Weights of a small mixture-of-experts language model, trained from scratch on English Wikipedia: width 320, 64 experts in each of 10 layers.
Below are experts of layer 7 (counted from 0) of a mixture-of-experts language model. Rows are named router (the router's row for the expert), gate (a neuron's input weights, with its number), up (a neuron's input weights, with its number) and show model dimensions 0-79. Each number is 500 + 50 x the weight over its row's rms, rounded and kept within 0 to 999. Numbers have three digits each.
Before each expert's rows: a language model's description of what the expert responds to. This comes from a sample of Wikipedia text that the model never trained on.

# expert 3
It responds to: Commas, pipes and semicolons separating items in tables, scores and lists, such as 6–2, 6–4, "Boston, MA", and month names in dates.
router:480456453441535553461449494499559525488502487500540503443569411521515521459565481386556422491432499509482496532463526463503438496401472524583431536422460542488462523558508467475515523519518518461562518505542541403550520492473487616446524493
gate0:630566574472472488498542577544502492510536516532501592558522423480508519580501483402440532485438518561419624493381496509479468532586526523506521402559485504512522575467543517456401491492541568511474447544555487525493521446526553494456504578
up0:564515571534390525502485550542499449523522503549491559503505452467475546465607442381452570441452460491391566487404521552511455550557507473511481437471551551451488615410516446446447515413549543578533453444575492436535524402490495477432456565
gate1:599464520511541587502507493548515421444441533536510422489557548515523534479530437512503443536487458436534481521599437530415495437495489543524515540429572531409421490559494530511465542488559438427489496557429393507412541435491548511464396498
up1:517488450457533455482453348503486476433522509519449557500514445539509487517528519545517491531419501494407506528607508551578523510491457470415466516404535471575540503473487513449522516549504533483491553480465411509520481539491477472477512501
gate2:553498486488564566501440436466545446521505478518568520503574441494504450559507553542509432473495448507408552495438522577500540506501444431334505588430453493461421486568609574455519567495519503622493495527479481546548424372475463562477432539
up2:499513405467446526437480504576452556518470483457467493493474460481517548461498432478469530445490540436558504456481414451501495468521510510576473565614459462593534565450473588478530464489459514472435506416546544492464523473446541492528573527
gate3:480493527540406483508540533489509427528469554492551441518452591424544464450464437490479499415454542440580497583471551488570441499477467597543461521498442528512380560527459528447535480427513596481489584563494449539502513483493489457481478479
up3:541529465494503495416497529400489518422585499515417548528495550607500506447514531499481474479552412546454519479513434423499506485514490479449477458530550516587576475512541528547488507493480455556561496461473521420467449545568473504558535463
gate4:426565507575487528432496578502465460422547454556464528526376437648549551556550584511554426510492542498488506504526570449496461631545465483522525469506503594487561620537402500459456414442538552524470455517523503496482487590494439563532493575
up4:444617495406565534463424520501515514382488408502437516574474479634617544583478533515553490504412535503490468565554553467378467525537487468502569443516515544557523514541526563552463425485523546448491532475519539427380516505505459536543465552
gate5:426414607529445412441557536548421505474492492468633518498523519379481571533518539559531505487489434463443512507430514448490488568434515581456415513533491578509460462500430441516479461500483527522515486442472496484472566501387442501535522497
up5:611538397596467492467506501511489502538510567525423388525341525499473424558505559497481501488519454573511465482538488621547450487592532449497504454481536425425500519406519529433516475474504492463506504503476556548532465461616531497511487558
gate6:468477456503500507462529676444439476479531460543535469446461509575566526485494487520501510526508461569414535499475469511579508502563469547532432458484528478505541508484398508515363479436604474473516536409473577509397495577546521510429530513
up6:653499404419432500496482447485587448628531568497436522514511499433462440468525556510510536455430478368523483520466403462473578517492527442439515562485511505524526542507517503426534533525495467483467524579542468528549482491542495523512503511
gate7:474436537563500515321499478445439443484582433507548517509454471467510612621521426473434543545500509412406500454469556418565460468509473542466413441525573510507481562561483447520446477578537570506489485376403429565474464571516480472486413562
up7:529539459523488471541535519460472503419522493507533591574542445445505457544552501369469479477480520459418563494476531492612474512571497434510522511492463607506387532486474464534445498515497545613531492495442476511504463527593507480550496485
gate8:395533591448444448496545397458468404562503500446526567507473459531510521541457435436436489520462472538460472596413443605443515692521598464554486526527487499470459515478520430512572507480561423522434412500535500418510552437402458527511530540
up8:498508523491381518480558528504493595440499528508422524466462492429390513648538493509485519510495510573517487528516482474526539501467584465463572501477496493522457466493528392566505534460491413549506446544553477568570523472519519491548476542
gate9:442473483485593486508410441506536486483573556451442523440507460523403516535478506553549466532447435575536491652554510377536515485444448355502530522480655461535368405477580559532515504577354499485532541552505489579481521403492496442519521507
up9:531483560429437496465593531486487524492513530483592536448447561500509453498518512527455502534553543411501495496457492477444575551493553615596428483506449594513568602425546476553452472492579538430564452536435517513552543618491580463535542443
gate10:491447526473548415560548488571449461523504486481571498503547497514564545580497550549449554554662511462390521468540559568556509474528553506530419506544460475479536405501411381560466479580612513472410516525415523587488549515566489540521533652
up10:423524561552578521540570445529504420513519521485507464468589374558526528525489516525457499470563452462446504481555463593553510511497431485525429490462508488500557301430476495600502507466446549431498514482403539511463466526547586534488475573
gate11:553552496504522426517450598542533508352465542479557560473518475607464508476456499433500553484560483428462476522488617557443551543509461607448543475440589548501500437499494453464493495575507480474548557562407453481486493462595452518518566553
up11:461462557585369537507518514429466436677483438578452469513467474427441516530594545572518482534462488565508472478470417414430439551590631464543402470520527449497499561518554437516572492425587574561493465492485533517487521577484566553496402463
gate12:513488453466475462530481567545511452450551541515503488526528533473526513490405513486405478490558507535435514410572598487508539553480457550561548501531479516472572673615539466533548520486591438543458486501515572481510518524526446464549482461
up12:502483531434527504474476501528454493552535474514469456459521580502555579437457452585482488506495451576435498489597647438473538434476470514551483507498483511542496603561503534540513567524521458488473533465503534503465549468611494499526457464
gate13:430455539562467520485592483617497470444486481520502499469373426490529466474453485487421515468412505500514541540512444580536464537579457537493491531513487583619490519491540476445561395464437501506475509484505446470453509473396477570524576556
up13:425451475595548537502585452583482493519533491510522516490435446540510471503496424423358514578418542412420479569437506558510407456492483462485481540540500507578487481506524516484505494421411462489417492489538487491427481438446506512541528494
gate14:477531527510482479460461373547478444536494483506464537496524508470544483529554487546556578464519447456535489516558532533498479489518505489467587465477463463617532545467526565477514438521529552468498521448454576547503416512547508511629518516
up14:534466438443584479511550568559568536487460581444531457504433561439483487471455522429410547386533476468577510515458464561447486433523545544466522560457488506367486466465416460425485490519488400485511463540522465472557505494477490580384548535
gate15:448417615476520512438543499537533454511468577475423497557413423453447463528458617417524471522523465503468541455428459475568510542564482564549524535446505481470570540452551399500567514436528541575524425564592489579545496480507503485541498487
up15:534496506490465579401570585435530536475492511492489501546522526494438432417565515516494472472530410590504513520464432497579556505499568510562598501498525606502544595466491486496555424418547545518520362574515417526572464515495483513524460509
gate16:517440604565445498409473536520479460509535550529560492488460521563572528434483459429506506595528568457526620523497449515532578611487423447475520436483611515502482548507490493520488489545452469490468514453533458442501492515515413490496463535
up16:537541409455522434476476501474522563549456451488627551509550490518427430494519512600489619537434531537480474423456623448502563571539566524555556424540479472468556475515477505468443450536559466505594555502517427504495548556524577499504530495
gate17:542555569550444511491471520553463473545578478558513498482483459492559530538529512519509486432438508583540569537474469472579530511479508415384589500446372474499610476465538503500546465427510544458442491492592474506513473434433527439482558570
up17:542555456406527526522485539488464517451515452483525544469460573510483573470518450528509522431457526533481482510487519437577496527513482381464623490439390453437517535523465498449507474520493577550514572425500509463475555433389507435410534445
gate18:546424505484540510468509425405470521553450470383471480506547455547468529555383560448451422504438470519490456526537399458523549615514405454456502473458512518544529366456414462457501483524553565500476444447604466466519508564562546534530597568
up18:585480604550549475391433458572539463521482545487560551490483489590413512390536454500498508436590468496584462494526544461496477502476492491484513534455496548416489538531575427509511516502484555515539529482502444482594495497513487481480493493
gate19:391553441525415541523466593591514550496602566511434550550557493517482464581506559483443503539490477423436573459458472533547524535487435502485506454522520567534449601482518539524587473466527493537510486526491688513426476571486553528559515529
up19:530527576501452522556482533548496539502525550535435436485510480533431487491455502661428489486450482526532613401463516470541524508503448472402581586504488503519496649551592615443542505431436507558555543582488546488472462529534525546484463545
gate20:551532549522588495509497453582514511423516447470503467476577450536466452477476511464410567516522423538431531526502586501524527409448520503576432425469531559562480407449333505526467465549529587441413553483482544592399539552557502469578585536
up20:531526519459588502456478457535424494384521469488498490472521400583470502545496505384472606532564383507458468478528568471487486421500501424515522425439572518491461420542446433487390459559488481508408519427413607550448557571639431531520575588
gate21:523422551528518421413472486485520509439524500439519524545578493574464407583491504587609504520500467513501475503550466505484552497657474381553494419519500540552518531562527461484483540500524487558466429484547445569503455517455527500583469503
up21:487425608516458529484438411545504455455538498403529493497576499524563428521583435582505498570492477452502521470569544508542552418579413486507476477509536497570428494509577482374533560506463494606426418547535481524517405518441516522547514481
gate22:510547457507614490523492448570557554544490531434519581476551523482583494515477495452470500501544515421539479501584502525499548451440518429372598542536580449460468503465537416464438507524486499533473625452501495491522504535540532470500605510
up22:526523414543465482418399482521511559567459421501441503425503590517564575524524418532499502540599463516520485544503498469524498478542500403458502507454479493446566570524504484506473508531567549506531503415486472518441511437519498481511438506
gate23:578488475427431450482430434526537535519533473454544489421557464510464506515513453454541523500629546532496493514488516449508477503553536504475453413458516500507464531539478547512548474483552558548569525484370525514533515462582487549620510572
up23:445503518547567543567638605506479466481519545556510384558457470488490533538445472543425526507427440459514560474447511518560512486474402520496502534530510506552575460472486497493444481519471467428440514482653455533465455513421561429439457451
gate24:438493475568478498435500468477508479535504493486515475512467456526430471526401496512486493472472496481536522477441508480424535468473487489395483458560608453499482489549445525487371405636422444473548450536497459505511463436519501403474524524
up24:485516584525397537520556412543555457635495523447564469459546443465578477476424462512420493476530486578536488417486530482561480463481461443505592525583512491499485480492517429451504477546527533533450491583561443595525451544505502511541580447
gate25:465466509517544486414492517486446497456439463500497497479450473406584421527472500528544525527538546515555505502431447514492497459528477548434539562446480532590545504565607597467495538494535512486445495571525444488505541457456470467490527617
up25:412470549471486533451450436468451477426470435515453538590467463473557572562599469493557433506525540527448509460416498485460475468526410477459562509493462500516470512537549598489499495487511435597535455523536453503509515422427460538406461593
gate26:471492457485432473444592439513543477537594516467435447476471453536550507519551517497470505537596418453508525495460479513549509537540407413553534491511557495390515585480513394504482524566509399548496382454476546516487466490518498571519523487
up26:539521497629456519484674582418504487467452500530497453532410440468443571513523484405499491499474518526456519472435532476560379546436450472497493564514506468511551468504471463551513436544436504546519491618447391501523449495450493523450419508
gate27:466516462487487448474448508373459513565508480466450509400465504501497428533471483541573576528555411573484530577553488473506530512497534418473548490491530437505440534534540506523498511504567509480505502498474561534431443485594606513569491494
up27:499551492478548531473460465533434552540529483494452495533522490546520497540530558522482609522502503575493552495532652545492482495551519387527511408510541471448469550524497437502303560552549538408553545499560557506432565463509504411388537464
gate28:459568477551564456490544492449468443429517495458520505584569418490578481570552546518492456553456553521396508449509513551613503507484468450495428424519550468412489439511420506543546417536604502479528561459458471596437538596524569554454477597
up28:451623508470447468475492486467479509450524493549422477474483465438483531545561498455545498504506514524509556528555412458505483460486516547488548457527471449482505470487571586458479443496522476478476570559609417569476494555618493525506540525
gate29:512419525505605483452513407422485471591427471502541482484489537461555454529426481474492624494612417581507492431496488536487579620520588410529506490511472480460584525556414487556527549460506552546502535474488552524523497474597539509524563459
up29:445543477537454559514569593524487567444525558538406484531414506459499498567563569476499369508460518522506531525505491480598437432527523478462442442500516572514494576468598467411456389491449484526529455622482528560475392628430484515512466545
gate30:483473552439512483438491468432504529568464439449481471617488519504503487386496547506452447504527434471509466402568561582468504398508483544506473496567519512533597445518545501576455489638442443536490467540498464506422496429435435515537412541
up30:413483517397468519493445449528573464526453451496498514525518534498421427362527568501529467550490469436543434469551464571479512451576549518504494591449477532461522503505526448482505520560518502509546462471490465481511537429420470408555441439
gate31:476438549551426503498484504529544442500529579483420425503543475408518451527527517504463476602578549469415564510540479486546591453495445608533467517544384428559461480488542534434466584529510547579452527462527519498476439571476518543601467521
up31:460495516540520496462529439455557478533489529520454498520551475495547625540559530507566425609474524479377529549599482516498532555519487555530491468519446524476486407485500505494405545521474470444517527495520473460437499593532542559541425592
gate32:498500442599619451456515517481505471474488499532531481541505518592545481496445540513514427484519532515439572456465544540497520516539551431456462400548491523515502455411486515546489542510473527460487536464427507546345437557480474421496470511
up32:483462370541529469464535592488535490433496522478496431455529499465507565487492577441534496555523548434515490494460521487546490466480511637459425401509447448462517459453478545515503462501541448488473523510500453488473571598482531488450441494
gate33:433526546568458424436472533539468511502488540462474539566479469509432491577524599537457537529468466482439502466436576600577529466640544525481491511519468560535639529510444441439556507550511496540425536456601498473471514526445509531542580617
up33:451457497547447481488458544452513371522557492511476505481474434516529588469588540523482511540424497461419511505444454498608475518561442467477445501460545638498577495484570408428465533525528570509426527440591403460547535493523476549454482546
gate34:549544422559565472400506515488500590523465538437495502623485505445563428471439580491379506522493448495509480516571506550508488510540491484434507387416612512425549451555533508507549490494494459531564436453473465529514389400527485574579509611
up34:567457541409452470573456534512522541474499482536513498494501516454430513520550527489456490451530539606468568465364476481543505570531547513511550488611433511477498621506472562484577520523491542584528467522576556473464583517584519476425543506
gate35:560551504465507509417465471547491521494515609508495512551567434443414520602535558518480568475551480524464556438430460512473506525527539480486424475502510538473496497469566509537456457491460598554470507404433604471575498441559472536605503569
up35:481537515444430488444487418590514529573423499474497457431538515478522525425571496476480551487552464585516424367485457560462523564429558510467495512445517461526481437412483484455453519496522529437495505473495470464610645366489496494502547505
gate36:427482504499527401426477491488506506571490516470435565569472532509485530549570532470568543509550517484471472463509468491534445384413464575447560457523444385435461536468522467524467548485588487462428550494533561506514522455454532541536465565
up36:537551488535484497461506443479487486558583510559489436483446536436522543517513500466561531523664485544500535539531485556446494474470502540430440494492558440395443455524467441483512484495489504481440478510462419536601502537473536501527467560
gate37:484490520395448496457422514464492559441468594439392551513484491537523417520433522568440564482488504510570484502568581466451559582484493468565643485490403579579465525428467408479482550571488461502520482529479450508510484518521498519539504488
up37:539448579418505465587457548589464426456436534461491532457536502557466522536428470413511483508489515525553490546589486525514575477512447552519514494458456527573476536492544575469512517562481494521538614529420398469513534415567578490426463486
gate38:577497499478442491426464524466477479419551538559520442498512404509448444530529441549499473498488448528463483502466475522439495540493541488512441469408471615528386522543511454550456547402502487619491408513485532544578550509601535534518454512
up38:509495516618482495498463531542502467478509475529559391443380481474513524357494499471529427473490460528425469374488550509460478511439500574513527451496527504493415488511518484513535465435618589514465496571452542489482480544518539505470431405
gate39:561565566459497478539475589612436648451555466481523464480493504494424543428396568462463480501480456490453518491504516546547447582487557468575515485523477528511548582527487547494505487400521556517487414543525478454501440574402448555544547462
up39:589562440378459495502399540536548580506537493477501521488556508532419523545514476505536492537499430466440469558550513441566471567491502466545448480502544541477469484571481496564539525485477488468573504490469502433508537568423495595542522504
gate40:475490536511515474434511552585506480478479455441447507494474512587461509537531498495539504524486463519531501504468605531456578440475525471479548481527520430539495444437426472585504480546541539436504533543475502508481491543512443461503565525
up40:525493504521485480522485546466562546561525467517496517584584524461573518495485568429516477493565543530564531476523466490587484567542484552596505488461508547479638549570496551452494500418450514583507497432568458533634459453440491506524466568
gate41:537587453449559539512411642482515533523498545596474621552363529594549461555505505454496467539536528476559543545510550551520579519521483491514622500465396554550439565481500493495525527431498457519502479636513568486548524446487504472541446504
up41:559547482492538530501451566532575474560497485527441582492474471576490505523524436453481505647495521532557462570440508500477601542489478474434566450513375545514474531490477447482497513491549430530494508556523546495491498412442518546527412485
gate42:447536483458520437455454507489460508499437441495545566572396480620475372582485475571540593441494539519648447525459572492526500513457492466435598488515439493500539562514431572547475475579490454434592559492452523597503492545501466492466541511
up42:500492512509517573499463496510488548473483532495358411472514531447566539390526475488443508463586494570453540553551489504475562486521469596504488556484535417540445435403559548492510474456476525490392522504510497506408458471459541427563513524
gate43:499413407605531433500461557487505486482427587512462509475403477503504514519503563415572521456563502533472569412534471527562596559586490484365440553451529437525437461433469549553486416512443569558529477398489493506504400473448473491523543452
up43:510465456609513525517480488410558577514449569443403485455382466497571535505489508459567490456508435570518547430522425479582592510466472477364471514400564479478435444430553548463476437451458547555514488458476472496586407449518500561501550458
gate44:406477448496506563543544523532493514510557497441524457483458502534527564431519488452485493464489467499505463472568426511551480552492552498565399567484514420472457554465566519419497522497536435489495409617438505491521516497494541519435442465
up44:422373388409540449630503471549488600438616521470519509473480501616471547451479459482458550480483486512544427529558437506559516448559408418480540504426583531480515549539511420483475561580531508481468536490492564480513543535528478399489454468
gate45:425539507539546537522550493455387450488402514514479541499523518492480541606440544430382599451498466571485576490485594548520528607501481445567434456601539441464437478406518473531539509435478508513449503466487592587507464553606508483463495485
up45:515520542487485497473507528576525558556539517533540454488465515525519490394589473570478481540523505462536483480467472530507533392555465541346565551422486496536504568558438525446482534530464506557568462530476461398436499381429528495514485463
gate46:528407512525456449483513507532484587444458480485548435435506462526380522506568491483466455525440452472414495518468490508510501479566537571581533527563517462449454508483519500503545479526447440518492455527552495477529548477456477487517516580
up46:555500527404553465566530455448494499500461544499512479522502463486476538528427533555470446493460473552442522493439633568544486514520468437450507528459451536522551319469429499510443481458440518650471479511463477516472527504477453413484464496
gate47:491516505628558501515431537581403487502441495516406565511532583632516390449435386473490460480497508491530535542483414547560459442582456534512495547453404482563509508493476467484524511498524537544439527483504491494570486449446497422474489477
up47:572546444583544473430511470518480471439475454478427553567492428508512451464488493432470445563474568475466451477461473562510475450531387478532534490501486479520514430481549486429578513528536472537441438423428407497582470454387505507517512501
gate48:552471523468438472477417531606441569540541478413449503526520546491537401543409480572552538501388515456557499512530485517439469439456511525489581515466538455546584529610532530483533545563511446498452503511455443514531566462528571559478527480
up48:495501558428485566447458456536506562478555499441543473586545565478512457447477513482528498601469558459495478487561466516471559516463535478569632508476507532520566487507511510511471521537486446491506475447420402521598539490446531478468485450
gate49:471480623485552512563520447507484526522494469522471472537515451609530509517421498523522454449460503516561510517502496450420448398438413491535540472478476553574492453562475509529448495387530546495440544573542397536507477510446578549471498591
up49:504505547599477500519471471494496413420473524526547439474452363468435469439512514480451477560490463566496460489510469437483436580535441495456453520451611567486381463467544485410472492525460565500503453401477483540519479481528455439529591606
gate50:550504436557513429518524593589523505536421520491480525499498479434541534536534448523516478515453621434522481504554478551568485504483531599476652491489461384422431518504505460503445456560535440483492526463529447512537521436464564495464503536
up50:554516495466517562508417567448512452443510404529575527417451562558487539491501423491578554512492479508487476473533509491601492473459505440417525482476512502485464546523454330447491490514503531519531519474431557514535511548545442486496508517
gate51:467554506505483535477532538559421558474509502496433435548499570558555392561481511554564536396498516417537528357559545440578496546458461476442497489478522506529518475456491497607609572537541445517501433539499546664498467551546473565551521567
up51:513542549567622540500420484453512518591466521442526466522567478476458541511491505496493501522498454463468502569462487532435589404484563531476427524556500402410508436455515544581417424416470511467391565494468502396474505503550488403566522473
gate52:546462461512586453486486582411540544518537530409537503516558485432453416573449457492527555558494511508515477499490481443526542619524514406497530458453531501488526520531502429513516491520488480517610433404526549553512531484514500504397463472
up52:521534430482488576516538546492514424429523512479505575528544477503493427545492579411493484450463499597404517537446443447479500518486469514461455481521530583537440545471538474506506543464530496581481476534584469512575506580492491580444526513
gate53:477481555529532457463459514589470518442557595568491581472537453476445450584496554482435592534491563496480503569455536478493545549586480494503585502535460513593470494444531530537547413416542392404476481539545474591500409548461450559555590519
up53:431456547553430537453482453555382504491571552538484517446489458499425550454504439462466598461515499475489518550516567431541484518573549462526583562494586530502506547457486458479582400506371459544499482457535387538503449550494448460523591507
gate54:540537426514409475420458544460478437522534471561494473514409531478444574531591487505558476540563491533496555509525638489432518484549466539547417486444492500551428562547504562495552522514443474424547474593392431467519498500450477560462361576
up54:552534502427479512437418516421544438542479523509489473474402573511461576525513516466556481550552397647559471535547538467498546495499449477467486499450597476478565540508505539491457488444409502551541542569530472466485515446498402472484452479
gate55:572493482458447449510443403523538478548430535531517512517423467509517537564531519481518525532445495545419478534530549556506567638538465552469539538452482546505508475449520473432560566490408488563497580514542509504572566424561476590507501629
up55:509484453550479537437426412511495513518439516546446538517559543476524461488622489529553573532495585439427545530523584479372516525461416529455573497542477518505442463520483511462467522518487470476487548424412471504529497513530441467572513434
gate56:572572543497439468468604518569502542540520598490489485485556446436451517530475510494521579496653521510522507493511482431505539533460532613522446471438564542614459458455532494444494492536522524428467627490460511534553526520468516480588490538
up56:561541574415426563510392396581486589515455558473557477473572497495444551502466513527466558485571485511544472431571444518509577495437530567502490584431537515546520522506530441545521515482437495473584549462429465521496507477404509484515524583
gate57:541505584521449489387457453451526442584502581518404492529449502518500438591514499516507534485504481500507500472478534500351441480510496447505577474515532480458492516574521527619441482530498444479519485558545519517515500492512516424571538508
up57:450457472425561454557527568553514508448486481496531523506489516470549466427450525475494492524485552404533513514511423538473584543483556565532488554551378566563494493519530472450568571519517506510502499535517479449562545422432465524470514500
gate58:486533472513491471504523521418476430542566535509511497525444447486420518544463511542527497584377395450450459504480546532495518428463457429478481520469493605502563501585462500599487454456508519405495565550425513530434502520567519488491473563
up58:625451514531567532513558543531507574436410433486429400549547454450558527512533545455450557404473563494507550433518497480478471484511608589513442439471560462426612427481541533457456511498543505506493462442618577479620513568491550487551551465
gate59:534484552506522476533441480536403580476501448521440522519506560441512497476496503468549517428539524521493543551535506511412428411474476513548529434501437487577511481550525474557497525524571530470497557501515532553444524658568528528540563511
up59:551448470430497477439459530550452529538384452400516492488482651499510548496466486447524470412513419516574460530528542435453534478523508574509576519489546494426445530582479471483476577519457372479475524507494444441528571446502550531461382483
gate60:462475430504470527443519448497489443495432476451568583472380599546483516505503450511500491469542516528558534554508479559456484486559441555450555498492492491440510653469482489512508541486444508489541489528570544521553493509497532506453491441
up60:475571548515527515536568587500482467504467543545460440483578438412456475511490546436472492472475428599485553480411641512576519555535553435542413494527531514509444437418508497502544436474515538566487552453499562500506476557466447477480409524
gate61:491569477413499540526516537511516455539493517511414455545505504468455534602513470434529443442559418536528460505494545417470491510499505461556421514467624511545458412533552460459551507386448499493517432574519600493543524491495442593477439487
up61:482569496477512514490471614527464525449499494533492466534417509459526477486481495492539539555611427532556468449530526508459492490521514530472451551491620422512479407516571504508589470376519518516528507595460510525535448456491444498498483495
gate62:485479633412576576486476459536542524529516507451432573500573546592568533459429477443507527439479531541556455517468509476427552561561531506546490540442547526372477523490524533485463583445410421506433492343468495429468523460542435521533512445
up62:601547535529567501468529539430459501499477525496524543458477540592486555417474490523474539441459526588490571549531557525493539621567407520531526482444411423457545512528403507510556465411542473567510461535489613468530489488460488505421589548
gate63:424405464489594479541464521598513499508492540438458564490537542543517481527505605460540536566479470452479563436519573555617523415573531450550567475480521562520486560497490480455455506546528524533449509459580569550482479538528478502518540491
up63:609562479496491456396567516414550513546483480559525492530464493406483527525447447528460435508477631581520486565492512467437437569444491507455525451561494415530507449566446562549554525413479399417578468555490419548473500469521541515514426567